config = dict(
    d_expert=48,
    d_shared_expert=192,
    grad_clip=1.0,
    seq_len=512,
)
Below are experts of layer 6 (counted from 0) of a mixture-of-experts language model. Rows are named router (the router's row for the expert), gate (a neuron's input weights, with its number), up (a neuron's input weights, with its number), down (a neuron's output weights, with its number) and show model dimensions 0-95. Each number is 500 + 50 x the weight over its row's rms, rounded and kept within 0 to 999. Numbers have three digits each.
After each expert's rows: "raises" lists some tokens whose logits its average output raises strongly, later layers aside; "comes after" lists some tokens at least twice as common just before its tokens as in all text. This comes from a sample of Wikipedia text that the model never trained on. Tokens count by the router's weight.

# expert 11
router:502454418516437577454571580514561430488516413524473565480528483569476463519492478499492432412583462525529499417512456418475525580440565561488519504456552546517520417480544535498510474429485475441597458489531512456532579587559517504606528456447473592488557493449477518423501546490524501432
gate0:465514434486509427425571513522539454472530510496474486494558492593538483500577419542476489489485499481494532509506436501519520505457497544569511410529501505592562433433532497450443490462538550458500521490597576473454561543469503507493496579483511390429389512425470452475492526541503492472
up0:431460515482489557538542481538547570520392527524590538475463590518507543465511502508516477429556489495560486521501524451534468567599442470546599550415396502542493604486500502541481489539484528405599564484512431518503513456530481426569577535482510477431450457452465439533520553467586521411
down0:518486568613457586493545553506480569422607576464454499504500553535587515479438479513510394485458512501494496474556469435521495461501455535548450496553528417558389453390562458487520513486563515488514570472481462450449577580471544476463548535545539524471524472554584596570477479538506523484
gate1:534490568451521551458543578522519449476577488454507501541540463561508472584439488558514579477517502586432483459586523434595464540442563445502562420553392575526523387464486500548537512505522472555506546539400491410454508478621451477508446420501487499506619417449427537493459416464559433521
up1:483516496455516417487528545479496504525483533499510553483492565547529536487513525450544550529510613536502547459595429436504539466535452500600473387412400504493487579474511461545505610482423487492464616555477467407534573448571483487539581557397513571507530488510475481567493479433532346495
down1:522432592486438486460499409454572477532471525483438488441510486500580427440487536497546450507531525517495579540527532470475520485577440560583456512508538473598496550593463442403559549422508467449536477312565561499538576564393493452465535489551541499533541541487456464469515475512545498447
gate2:499386473498408510457458526549556517505509571498566557526473455495433468375549505571548504480538504507521456539525484498481464354497595506572514412572505504457504504494523466473550511489526422465528526530559504484547631499528489513472576549530472440643450553486503473573468519508538478428
up2:527439455410447623533592442410436488500538469578493436473577563587471570466571496524456432518523491545439583527495565458531496463503476473562538538487496504407499576539388617546476523488537468543534457455500479486491453568578540433583565547461569514482497527512581498508521539402518571561
down2:524513568513526464451576532513509410557481513499434515393507456532482600515474476513576436462477512521574480468549516490514503413558518473523565513492523496493458447442473407528496506590425572535558561462494480547405580515502417460540428556400526395523575463549534491462430517538554486551
gate3:504479544526550578506533553466477495466445359582420524440508447514516607541537453493519434445478434505561437482420503525547525504543552523537439499452472510458509484516513518581450427475554527443565592543494501507583555518584579513575637477438536530535505480455537480533437506582549486422
up3:453465460448462512506519532548444475461491445533541567479515544508500514459488440573519541509505523437519488535479524472578381493392433549491540523541527491553531422500602509503571474546461403489537572495594430538469508584487392519389546519404527500425637520427583535655470566524534426521
down3:541490506553526493575536470512524482480476636537459468470496490487496480472511539455483503393478561536461588480581431546444487490495554336483541551521537450502547535482569449446455547497566526588537459508526572435439436315507504471552458464491555481482459539537491528416463484384486500524
gate4:455466471464409500485440458518501417491507515588526567568486472550582341507580412451508477503533492571411497593526478602572474423526536437505515464499471553506568397455570477499481616508517582474568482465580485462532464465442542552433442504379550366473481438491531552458526481529531497535
up4:474529458500499483438565440505516485516567368493471449402524399524620460482520528507508532537374498463480548512520449488473457553520547550542461438517474453375525415453537552478426580445465562516563456536593532351611504566435466484463490464445562513546467594504517577440488476494477428510
down4:547499524520515462491549449551463536554424535562480433416539450440524495578567503472508573495458391508603583513594514488478468508459591534495540503509457488460540439520490585447504503491517505514491498600507520495528405590493425452510549521544467562500485554548514481538521433487465590499
gate5:535447425550460487414498534467574422555474445476453540455528493510508591493472522531465549497511460550487527492551523525474468484405531451485506484520513451538470510489569536494532440484567452435464625501491407530544513480483456462475560519535555497512368530494490435499480614519569460494
up5:426463480491515561419517469495461510487452468515566451575503475506471593420554429483532499519451472553533465540459463356467537667499469498449507484448538498430429496488487529493505475423490514433408494568574496537492448441500584474537611547435563502501524476598558427517564481490431499491
down5:499425552542554488511522480530482542462459547452517440510533501436535462500416507410479478516559508562598565498547529479495557586545519349436586539509523475492457516424487475461468435482587461449556612545573475489488517586454541428575539548435528495448531387477452447448594540491405442561
gate6:526511461454524551480540535446527508444549459431512552499469457518528514481445501460459543468566506464575449509538539555539454521483516472613441473493477497527439470519467493438437510430510564435500595521474571477502556383549563574561506467460493567548534486456468503392537549424489419553
up6:498468521517470408521555554524400492529468531459469484501477502485553524540591592623429479506447513474528460527478554573550446525478467443471501486525614448518588466464470549484459555541447390519492449547518499510476444476556472464425427550443471489587576471505503575453556559482562494511
down6:513449511427517519431538416529537497503465450550375529500548559502594540526494404504482477464547437520473480440573455518553499479550489570417493446484535524593490432498448513518468518547519480479567445442612497454493522527497547508522428499432592568494489492496555518476494502464502432477
raises: " and", ",", " "
comes after: " to", " was", " and", " he", " who", " had"

# expert 29
router:559530541564534592521549477555553358448410475576408507485530553476506517422502448523507439485549422468492490480511559518528450477496528551512446451571472555595458398482498541531485543431609418496547517450490419457469409548536589551506480475517553528536535430426469482392427521439432496511
gate0:488466518499543358456557583594553440423453448470481505503512488525412388391515463593379503465463482458419554450485459522486540552413465476586510519504520572492517389558453477487442522487476484428475510474470426498441556483463546471482519518508472354551492523432509464473549530460395456499
up0:454462500482508454521571419545572478510407547529517486517424690478511444428432522439596483462587525461527571496523536495470485573515457417500577517506427541543436569530589534510500475606491511572493489552550556433462563444523471486494445523495489421470448562567468621422521467516601578451
down0:496468495454530597442512474499518492447469476436460460483494535567521532441499574472428562546452544457602438504513527487532474431557468413477506565496580471512496479485543562359515527611576640501480536518483453508447516493418378490533469504450456500487476415571524617475578485468511514501
gate1:538388547428441484498543575502545478499494486505498519493494544531507483527493431541449496509529546624431525406514487486550455515523555447533478420544415493490440455346563543540563526459549368491469481485448535479469443481509493504599414537622464493508474422425528488523476493466577392449
up1:440522535473558460549544513483473353536471576537503493455491594537568621440568403507549493514499489467543564403555513534493482482527485553500454486530398506476418432415608481554521455593469492573536580495549535528560508435500465446417543459533488554500504505536510436526522593525511408461
down1:507509448446487454515504389432509511528573509436533527482444492456564483469445450550581548463548533535552435451428465507570487482430412456543510475544480524424483509583468452524469598437555523532442435438485549487478543515469559398456574467502517459437497550538522496393589487455452540464
gate2:480378465508577459535462497576541532460483466497412478568420359505514436475519494562561456453490512525468506518535475496511470549574599526599576480540454538428519356556478441508465550419467498479511534464513590507535575459483526513447493542525491466470465457574474535538488505579482475504
up2:538468475540465518603522544483449506449622450447429428403518576476530550464479456490448556548448464501494582536463476494495492467471435414586486504456547508422481570503483490525510553482546560564518410442397491470392444546470522441568461430523485575472496474521551411515511539447493529563
down2:522519490555563537540560566522474434431522471520451549450481488538451585526490441494587523482487548398607462565412457450447519405478545442543503522539521429447455516496448530565484521448535492482617503483484487462487511555515421498477495467422427437542524520612482549496452361489488499588
gate3:606474499451533591563496515533476471397415446579449525537504458513478494466576485506481423456503453420496431465405602532535519506520454522544444551551410502492586537509514528521474447423462469520498523458582446500557514527554569558528572524473504607412468532498592500567430488494563527444
up3:475527481410497506512527518495532419394578438480531595520558615548532540517488500549534480541495492510501484487457551454474405434396496505530499610461599454532661415526545507490592434536452450507494562492504498470448633565409470486489540525428551482478584537545519482517527529480541478557
down3:520534329448442444544425443487478480469503540397502491497394457447452475485555487551548541437523563539504514505403477492490482484491533381497465455516477549519480480462508491350531529545497571546546453502461548468426462434544425446620484482523491422504524526479457542525517464388432518490
gate4:464486480435498432488435489582474417469555535472521641509446508512391399536477413542523447512519588514485505512564593469515449414528502468515478506472418567469508408472574486521535554539496523467517518461535448489403457481507497548468498524464508413456537402518554583429439469450506554533
up4:465546507531547405500515549572562428529581448471466527470512494488479460415529594512530575521490523483564590452513546465475390498483460548528425526507481486461479345474467464427473512434495482545589564481509499405540498581561517520432496546465611517594518547485456548453454528527388507493
down4:544456496493489448488547462509488553530504471501583517495639530510597493497490485459473579452476497478563555558592454431554479462480496549420509429494560415428531441539532653530594462538542464585508489504511517512509496553577534483485573482581413518494470591499406501562547478585438556449
gate5:539458450523489520528501512499527417504517411564411554478559509521510510484448544513460539469573524549529463494519490586395400497451569436500478422518481599572521411617548501549446526431519441452411550506475465555571456536529451513431460562526460472431464540554499417548465584542561456479
up5:457556487435459584485489515515513543494462462491465447506505568461488512392601457525527540545405522538538507494495401483531518521622480504418443524520513475535468529473509524505546373441496525504376589550543504583542499486554443483500532525516441474444441475515451431547498493501493483543
down5:500514468521553620494505575409384548423444539470521591509581480440485452555523463492535528504508519526564487481406555555467516453506426544432468502524500463553512478372490502448441530419480460477559456424581560468445521518497494443489503563400599501471539510556479545519473416492492428541
gate6:477529544552466466502472555498521426430613567466508520559531568490491491477537439454414471503537492471523501492466590515446469556446538479636414482528516518481525425491518512547546511457523494545595545432432478559473505481453550490472443357483515523582484510391546508472463556533556543562
up6:445488477418496479511500531491467536581525544489436551512483465486512492534569585521505456529600491588515465513500472540633431495513531502531537418543524465449581570441438527463547528601491497478485445580470553537531493584540508526464443522544526494629517462430507515461506572525544511493
down6:477565483491526541492538451524420549473357519523453497448522480478483455604544473499477562536527506427379526451483537519465647500518556531531454558490424560466484508507421534480513450489451527472474506464532521449460573529475485470457434616424542430515527494560510480456463442428473395486
raises: "-", " ", " to", ",", " and", " the"
comes after: ",", " the", " on", "'", " (", " at"

# expert 28
router:565520441486467615453496467530588466469426536483432565601550531530390471481443440538531506446506511582454434513491515444470510492589511486406498494603520497505458434501503540436512556445499501505526468471439471415492524530541447518489533497513561514565523436422483536456482476470409448423
gate0:581470371442473474497600508531415613437459517496447426465507493506522521508552505595514462505472542447483521453580475558545572521418439525638478394617581445509532371469471480491448508497473539504474515495533516483460519514485487473460507510447525426487472522397536419502537529499491364475
up0:539399464505437526466569513614523579554380570502533599497459588507475478509513508453611396484511528476466571508606435501491565574510444414425636503443489516559482483517460512522428488551474503506494558478530508518485520433532508503561570586513483449491383599552527512439438514486565472471
down0:489545528484453567372516412424472456491635562505423544486431516507470558507466480519451532524443509504456497474563487509477473414527527459551453523584557494468501482461438563507479473558481724463450466493483502505536448494508487574504453480408447479411475470490497538479541434494430559429
gate1:492447573450463531467549511546557515469539500501473592497462525493466481531524455485503526505518477475470562441550515445523467532537527409484520440512444508505452491375492607537505552452516428517515486430519459381481506446575528491509474482565465457496583512426541557516519458502509416476
up1:507562475465480515564562504461553492511477569483454533508534686511501612470536523442544504490491471490474571343477467449487536502579555465429495448508454517533422490502522527513573493527466541538503542477531579459565514473507495459487534480494510549522472460483554517531458571410524430418
down1:561430402539474477455511510485551470504540567522495598480538485528650569443416508482560442486574520504430551565486366522552460520507504513517542509473510530476474534593516413521465514530569515507586461479533547573548575594441588381511479511526502466573530486505472482429501523475516531551
gate2:464477502511452446491388483545595487496445533439548576528408386516516410483490374508491520519576539453476463577523506502483477503619579512516534478562501558555445464520428464539498528454488459475518474491524594542485687540565480451529509575594512458543462512613532516513472489602492459414
up2:510407487406560508515531442437435488519572492528477388504539497425453519453509540514539476506463424502516527534560464436478478450495472500539440466482581409473536535464439498513530570497563515583553501552518567462488461528479507500522575461507535544474573398474471431512543457433426531567
down2:489439558454485455375569528556381466490526480423386530492491438522409560431497507511551451446491433486572460517541560493425487465515549453498451479484486393479440405489444495595442546489566522521543575414438493473433524526455471495538433513454450418456531587570566602461481413538534506520
gate3:498455491526511468549531493459538463387449423591408543479472587518476569459548418461597494482556515476484484496507492511519489543538447583471493526550510475457526532498546438493461424474488508497540512493558437407542503531475512516451571469383556558481480552436538489564491518555441507399
up3:523478529468468433487505497462482507453485480599534583517483577550523511564484522508461512504455532480503552561464536485526420468461507526580468551536509443487632361493498493444570481503420358478578508506537476484450444528412466474437544579517443520413548517468481455445509620452365471498
down3:621529494600437517600401518475531535544509536472459406474449473528562457532578557459502500380566596536546507526503472474494487491476473457595569498438458541526547499516534548517521526520459577521544472507499445502426429424559535453555484547552482450541443505527420536477440526437529545481
gate4:536522483458470476468541498621477502504526500434544590540508467524414444533490477518570404468465480510473495615533593476452501462562466467496416542474497598349569492483544475495498561534542538523594456514469452464447531491517603524452455591496525459486514456448492526447551516561438567543
up4:502580497499537425503504488540614477572461440488432488513561457504511579461515645456498504521472419473474567471472444522442483541468563522509480521457436371473509445537453585486469460547483503505516485531580481331501480498497470525482529523515510543573536539468480519453478558455475484538
down4:533391561539591372486528407483554495587505468534459546541577396464525505459510484496392544492527504498610533518611485413450500548463517447454580480479519453526538494558520563421566445551534557523495488478505566507420437463561420452469528460658545476550501458507461447539547547551501568515
gate5:569525481585425404466421489488574446539456464557431559516506446512489546474411533465467465452588443541515540539538490553464457533393542481514491494617446493607487473514485497539404436442492415478485540509482446498479519535499456480445500544500531527488481480504517423603478612595580453481
up5:399513490429514578541407406485466555489437530557488496512502518555441572421515488530577551540416462556536513513459435424495555561548446527465423473554449481563459544466591525557505478431455508561480563491526497504487488506500478467543609545491465497571429423548468515553563498529512420469
down5:556511490479614488436480500516421528459473459490465563423527487434377636518461488526564526523520445477592495563545497397447537513454604522392421572521539485531496460484522528537487498452484476463538673483546489451554523399494510514550432511504476481549531535506410533492567507484484430522
gate6:501563543509458465533464529442558510454616433495539508491506521457532543517516490414461525489505453472609511563524551516498515511479526533478452553540536462555424465558494562553522590406529423546513541515435577525464455477531490506566475411466477536541508392470620411463497552519546465587
up6:512500467515521463519559497508504557482464578445440510515522515542444525519519641502399458517459563505480473517581388478508483439579518462611543570426581583513595491471477483482510563609476433522605436619438506499510567458536458511468469547488545559580552535500401596494480543479535449558
down6:495455511463504530506513476575462485478525487533464446536515548516530461460561469511532574531566558468505471413517524531569522483465568502496461441498478604479471506591471462491606534445496476429465462472498563558521549522401532480575479546462583546555531518490587431440431435466479421419
raises: " ", " |", " –", " T", "\"", " ("
comes after: "\n", ".", "==", "===", " ==", " ==="

# expert 16
router:569493525478477473441579536516556461455479532458514560551533514502468507570532440634500453458530469636526508540520571521478510557497498548494428506548445548490602437480586507453556570460484464469565553466501574510477515558594536497564485483516577505492494370388501506409501551541500471556
gate0:557474507469474503471616450572500561423441574405503455460530511529551553536527421507503546492467488488458583501573505467471502579413494571519466435518501542554534455441482548475466511506486435462519543514573506422440520570501512487491499467475527399467522500483462441511530525568470427511
up0:504515562438472462494512483508526467492362518461583523465497598436525459438373494483496437479532443487491526505541522539482496559473367457586569544463448489479496483581479491491430467545536561495464561500483513519480516512536465494650528505452530427503434492522578521439508445416534566382
down0:493462515533531528468518514533585414452486563504421557418458534431575488506524446457474513480490540481429472471482516521496570429484417495606502512528534429511492554440459502493498464630549597490552495491494472469523508481438557607498560452569467557547482531474520624535540464482430537471
gate1:550494539340514467512509458559582523486545493482474553537531526500513493593520434551489551514553451556476469424572461509545446573475585406497455418582439527545437500371508521503581590465623460533435533455477531513467483475580508525512408482476483454528509467441560528460473463492522485423
up1:543514458437591446454515492515420500468594699512487518479423558482517439522593464501547548519539465474522509508448402542458509508481469479536507471573452571488431510474550517524555452526477450487523588450485455448530594500442481497419497523503474521542476476497514498543472592558505344508
down1:493406473609493502478429433529500404437537474554564555448477491456518473361481489462592433506507495542384566480464490589575530414510497519549498525470509498499509524574538493430422548450523508496484446513522511458539495598487509412554566463502514507546482614613491503495546536441465492519
gate2:485394491477429493430535482568530549518505493447487617490432425533522385517571464579541495476513513483558593485517546521494521515536535529543543541549486554507513501481510518506489519534467466520509546495575551474560651475551537523538559538542494438478496511525463489558557487498433552447
up2:505404480432435567511486516454536554530543469568495440505559556538457631508424522484385435549548456529460466573497540447503479479528477487470441539521562429402474576618402520496505566482498498561407457426512504387531373466479450483579568453509564459501546502529597435530472508474440507523
down2:570451536504463545539539560601429471483485516510410531446510513434458544430522575511590549509576511469538490502553543535550431483469523444574471532504501400456448538506485469499480547542475428508518456444462456500408578516491447478480432509386463395468451560516533576430500474515487519536
gate3:516437465471529500501559522450517518444473444566426522440498454496525558442538527465528420481471483447513480500514501464499426501459539542502511517450465531492486567487494539535435457456495511510524585476584480417562561571492550597525632545422538549400503500462476452516412517615512472410
up3:495515420447457510561536488531445498505487498569457603531541529576528550506474450529553466505440470572508530536467601523550405521362526596559538570583518477502579459511583591541541429488467432467567563529490448507545512611463430453396581551477461531380524561531601510549526565514500526428
down3:568519517430465486490472389442472449485453518551506477520413495590502531573479593536422548445547605559531554624488460551443482515438525419434512560458481536554514488478556532370488528533554609491583471474521546468494478424506537476494472487540461486523479503545480527554543504437446507538
gate4:563466482545427472452475433581521441479463400505517610554547508527445441548486473563563502458460534552465501516474556505579550465641503468471466506523425543446550441471521505469499620471529555544574490498561496481514474497499573512457493547534505405470482408444479573486459530530507545583
up4:434503498542568436440572566483573433536558400527468484474516397493517464465477523504517495476396490462538530467536448568508487511525500526454568529503433396492445464425434505506456534464433559574577577503546554413595474430496511550432496498476568496605523529471439516488504468502400433524
down4:448412527541534464448457453599485471644501566443491489516608426454517455489597517533409546483342568514576505467529457450503480483473448485425493396460564484572583467484457522417526492509574445545524518478560555508506454518522488504483513536519500414481535450572537481507497479500479586492
gate5:538436463452484464470487503511520418546403444527458615492552530480485502572478497501435515463519432514533478457497448578464477510511533520447492455559494481564459467626578593426432474573489455420482498521509474490461512525551479504493549503538571451439393457544556505567501568533517373450
up5:457508569455486520506523495504498506450413455486454518460519607530498547457522425503644509482485504463520469447480475501558527619591441601409415511477412447478454537463566492487432467507465536588478576513489569481513554433528463496508543471485482493501484515564524523534540413478523560514
down5:475544472501629487463548558504453568439498509451488566435523514513466544549508490445514542481432469448559459511410460498397523536424520435406444666439523546445484486482547501490464531399534484479543577538519512446450445426486502449486476660486522399511526437526453439449505550458490400517
gate6:529548424473444408508529545445527388458521520449506500520467502430533552543490406507512550512510463534570507462506556526442414471421470510577395506539555509475486460526534463543548529510428517611601525459404500498484527436520493590526521417443473552525490484443514474491553528491563450536
up6:551452401529509525548516550477492539559457502442463492512495581537482462461539574536463445519418497505525485482593465540586455438497515433543489515513579533521538497478482499522523538603465458591542482570460472571544597411578457484476463525512509493518536483436452595467549535457455464416
down6:522534423462461552497505505476486606411483473545455538546500535467487356431517504525545598496568506443468520488529437475456580513542469527523511490472511504529507567604480568546503602489599505376502531497519539477482584497563586565503456664483526556462503552506550495513487504371433451426
raises: " ", " of", ",", "-", " \"", "s"
comes after: "|", "\n", ".", "/", " Total", " 0"

# expert 23
router:516517449507517614451531420543584543474471415549525561410577499529398470495463423418489478395557359484500465495494503496547388514520581563479422545470509480525505441526480535521508559487573478588524501522513511464578416621515593566581461499384450485515529501401428466452449532477546486487
gate0:577420456558531429452564525668566440449547442431483495546540412495494458508544450505397459496504406451404571449516476530541474534368467528617523502458567537530558479413475539529430494525587460467474577570510391500495539556405457480509510561495535463493467466524479457497514516495521469509
up0:502469407510480565498509467548515506520504538452613452472460572485565512467479404436542465472470458450451521506653433480531474493558473496549631536533548501513476581477481496483407594581577507569528490568495499441447492398504515427656494503446575458477469456595517618465544498467574563451
down0:457436615536552519486559447533605461498510586481459464520507502523498536524464450573439560500500551462448504429539496478462510553548422465586462540601468426511493546478489513543469560575526537509570477493494522467507456430499535497483479498482542570497522546452506483476509616499482653489
gate1:582505573436446481425464584591567541519495465531475550512437411517454464528473454606552531509484392552408526515530502460564412622508612419524544393528376501446493452435453574542457511505570408486461485573486486508423548445586526448555481537490498469498635475481542517447527509457530452488
up1:535526515519549496515575519496514451515554672503525473397519567524488540399551522466539528529513527530582531483574434438491502449445502424427482449468519515497441539461514533488579498481474492478536532447468432492453597472441480478467623511518520561499443533446510423569557539521563383427
down1:552413520466496487515493377558574480473480503563523517443523531527551537531463488468513443505527432584473524498518522518499488517545519574547494477457546522510473631557548478419458459483423535510495541552608482434549438436498571514499525459523569508510454485633462486418621447450486484498
gate2:433470498483500550480538478598488457561481521479529536470425444539460399544508395528513466476548542495568461505509387509517503483485482464560515428556508562443472404477446531510448505502539463491538523498535631568537632541530595554483490496536560454548469519508461502499450467499479479476
up2:544393374529475616530567528412480535452552541545438412525523533483537597459551554473435447534548503558403483619432601458522446534447454421587430533498548484546486552592396471534477524453465541530509360481555492397476408559478485459512523465554492495553539511513539502491489552468500513490
down2:471473493528507530531611600440480519406578465530445513435417449567457570542532506462534533541510476446472477486516477491540505427432546474529478615578436542418464477446418471540505601462529421430489498447495438509472579606521448504515466546440526374537524614549575535509366483452553478511
gate3:417443452445513635592552537410496565444443415597460509535526426525500528479549453455538395460483440501515434499444549466506430599462541526538518571514473481492526539536524591541473463516534483412489518517555515496585567515507574508542574498477513581464537494445532512554403503556473544444
up3:518582499445510516442559437567476418473465457518516550508521531527494468536491413571452517519448548488454583603454563536503476555439528501509513524577557413548603393410571540459551532604464495461534551457492464499540501534374490469392508597434557539432466566473539523564517606465472507535
down3:508518539467425529549481527547519446497479593559540457542500466514467440522505580515482494395528616521509533528483536475489504597424506412480594597534483530551528531478536505365551488493566545578547461476461541422414495392495443535586496484506478420489424475533428547481554425446450500519
gate4:470486450473477479501523418501420407497553539494497539551485508574448453545516466470526330524446550577449496559488548585491479394587481518497475522414465546428525451457501518528576573506479506502564417448625462466459438500422539558503451478443539425499491414479533512459451549543501552483
up4:517602510543521465522555460508517445524614468504509476512556502462559502481465458420500505531459441488539549566529465602498480441502491594561458506429496374538581452440445546538352587492507459538579576589496502419585459480503511524540464585411568512564533458502501551429506538476377497484
down4:516376555540498434439527476480484566596491468493527480526569472434557539536447499528470514485461428519575487449457456434453518480443571558493512365543528530453520454534454579465507480549497503448526476494541526521457483564475405477480500493636430553526505531481507505607553491513528607450
gate5:497491419527462500490452516503514399547489480584474551540494509525584567520427522563462430463476443583492447490513527523445491516429565532488496497559434517528523486548518471526503514499596492401396600542452475536564484524471420439492516569446519506447443463572439416574422562502572441400
up5:455545485487453531533483463444535501523455512514523424559498574532522571435523483557591514509469497594540474586481566423562507577536433559402476480525501569547521485463472568524442592398439453438413546526555542436577483454538555487514544554457478585453519453595415421511604517526402517479
down5:553504486522525498461485541526430545484443520528495564479523507471476549544489426451481490488505524527487543459605538558581625408507427500420432524554512498477420490383591501449383580501462470549559577488568500464554478482440489476546460514453525437414496528465484491429469542553438482591
gate6:562515519586432535584488512502605502420575505502502517536547494454434460540473424468429499494516414467534462469500572574477443555529492450545469605601469486587485432523433457599566504488569539532529450455529466555490515483477526522561484337398487513563443482442545500434506580528609420533
up6:459471467496432506533491492553362504481506569427390507483432536526424490499541626517373440511525592568519476556500534515581449494480518377529570424558498495497523551506450595512516520621470471484472446558509540567441527527472519496496452527530433504514498496447540489527507548475554480478
down6:352591473406439488504494415526453540499496492542486495478505503449510470502452490488436586465457487457480434547464490579489410535445522522539461415512469557449580538569495529533615534619495465479542525485606631445542526514492492580457445571447591502487499522526623495451447478448508467502
raises: " ", ",", "-", "s"
comes after: " the", " The", " a", " his", "The", " this"

# expert 20
router:514504489580428523468500568571595490494482410476446582457503555554408525500500412483451435397524470587433569477566525545579469556570490574500492494457526486518565428543519532486509585427472523478564578442472609486442497519608480504573502404506582472471479422459463457433503478520503567485
gate0:496462420498550430541557470479586520417519427496446470499539418519573536413508473510418491461516447422377564441483463524537491564442448535544528464523603547492527414494499524481509637535571507438459494530510493417428495471523528488446489517445490380458494455390439492497549504482500478487
up0:526474570469514580526542481509574397509462497489587492512443495502565561542526395471530460441530472567469492512580500473458513536545475441517589512401460531477591502518550498502442534554490522470457529568470472373428522416510521481521560524483478484505403416515537536433541439459492556429
down0:608414534576553525475510445516616447438583593454526487501467509521474519522521463443523570557540542450434497535518511461534491418541491422518533467622550440510548487419461539487572452519455630478528434518474503523486513452533468625490489463500549509521462501483514604497491485425463478369
gate1:468448502446494463454518529592581444487525539523520520489500487523526480607504405552481586537568464573423515440530513453541420568422566466527444455514456499494475442447474527519470582493571469560490553513461533472473518441577542535596451496579542411544612531475481530471537511539568474522
up1:529424523517500452556470437482492546525480565571435432441474612467504533450563451492577591517556492480438587474502489457492526472442520348484508468526475512537367533473559542522504478504459446520527529504489445467529583520477508514371568568485466556526483475531480425583506535417507345451
down1:576457515493513520441514446556472486437477531518488560476445549451525507437439484497579461522497431525441517602568500537489529534529494428491493492404456560467485529495480488453448529514568508506531482464523507523457600624492487422584442494574458524534464541532509468357544575447510641428
gate2:510454430445435534459477475503604472495429517554472577551480492458517520516578422506561492491527425500547366485529488410502536534472602499505522515591491526457516415552421410532488537435510488415466479486624617530548548524519535501534535609488500464579424406510479513505502503523434473436
up2:524405495552497482540547525460449504475573501486456404445583479487416553549465461415484431521523489511470495477488527462477547477574445450515392436531560429463505495522482536534520560455526492509507414439492518473461423584453485460623478421523523477518575497492548419463508462420480570583
down2:502499522524527463576517552565484487437575505513394481399551472486478582495425520382578523492513499477562451553455478509485425451481568451535466500549493474493470451462426517560575566388555500477578413505485494513456576512470411436539528503503557451456555542542465463490433423499525411490
gate3:483440536516540520609515541438448539454449398543494500535484443492534553464571503460486483495488524430480468527477558481540492603507548605560456522555514466455523519413535456588468428512490485471524501522564434429587510537496603527473611544473541563417551523509594502553430461552363550427
up3:468531456422529545522463517515438450457475518577621495547477440549454519532552447503500464498406544524457531519538525474504494590415543620469504579484523392496610387563506442475601437508513433482561564459556492553538517521482521512411517580528496568391608514531497434488469524458458508568
down3:487585489446518402551508416530515446532544569463514587517441510468419529543558503503504510462551544453523534447528461559510560485438440376462480541494480520454504577433557516480537555494511536556572495564430446453457457420498440471518482495512591420533449619573550614477527451429506594466
gate4:488483457467440458485537464641474446455503476452455582514413554570431445542516484544546456472552501618367524499606517518560487556542503521471502497466468545461536421511598470497546542536443565453576477493521520464437560502551509540498473510540562491399510388500469528446499416533543583551
up4:443516449536501522488521525518564481528513466488478458473486478467506542430550548403488472500402467410529473427511576524506461507521525607561521540531498471482550394511465498445409490468490500522558532491549443418518524486475468514505448514471560550458483498551513611409514438476417480506
down4:558457474501479373511542440464599493477479426435487479558508503454539547534542514440423636449470488502517580547599437443515427514511508546462582423517596497486504472539523587450474555566505468550497592521480507492450485424463420429510543470548435562483478507533465458556463493568579556481
gate5:519511420571484483411474474485567454464535470606395522430460522513465536506505545466446486451508496603547512547555440501534468515431532547457508334480360442585553503582500572526526488483505488484485606439473410554587507539429452480513480453533611440507460529512459508546455574518558513527
up5:453528432434500559490460449514531556490442485506486541524476559491527525456550549462602554539429426563536492540509415437593428540550431517476466484513513491526505485502559520521437496497452448580450567492551509423528551444610460485461567520462457501421552410596496440522605473553514492553
down5:458512612482507532519467432509438562538506519454417595503514509437545533577512427530507475473513426518585455501433531456461524467474526509470549540465559510488558534414546427440503533385488352447532561499570498471467522484481577383562482607549448452531532500440418542517588531571486474586
gate6:547547515526534480511446556474527498465600507423573534527471502518461502528490484501505436480596443541562484554423557518488493518485509523481456539574625499519483409560401528500519525518538532537558521455449490463450576454491529515485524480448462525588522576486506504477547538549565481524
up6:500474461483518481544518517489448508506432541393450502561506606560531451454540630533489461505470516502461508568472521534507348442519545480549446513598562583487589519446472530491495510579449471525528499505507512500516586479534521517487454525463470539567552487453424596412539531483459520523
down6:603511473459467498371541416497501531473455574566476462495532548503478478541511541433441580499509553540442558562566502502344500499458526535506415489525472554468521417533586526427518579466498474433470478515516558536440566550410564485578454604443488632469508513479552522516554468459467403476
raises: " ", "-", ",", " |", "a", " ("
comes after: " the", "|", " and", " The", " that", " for"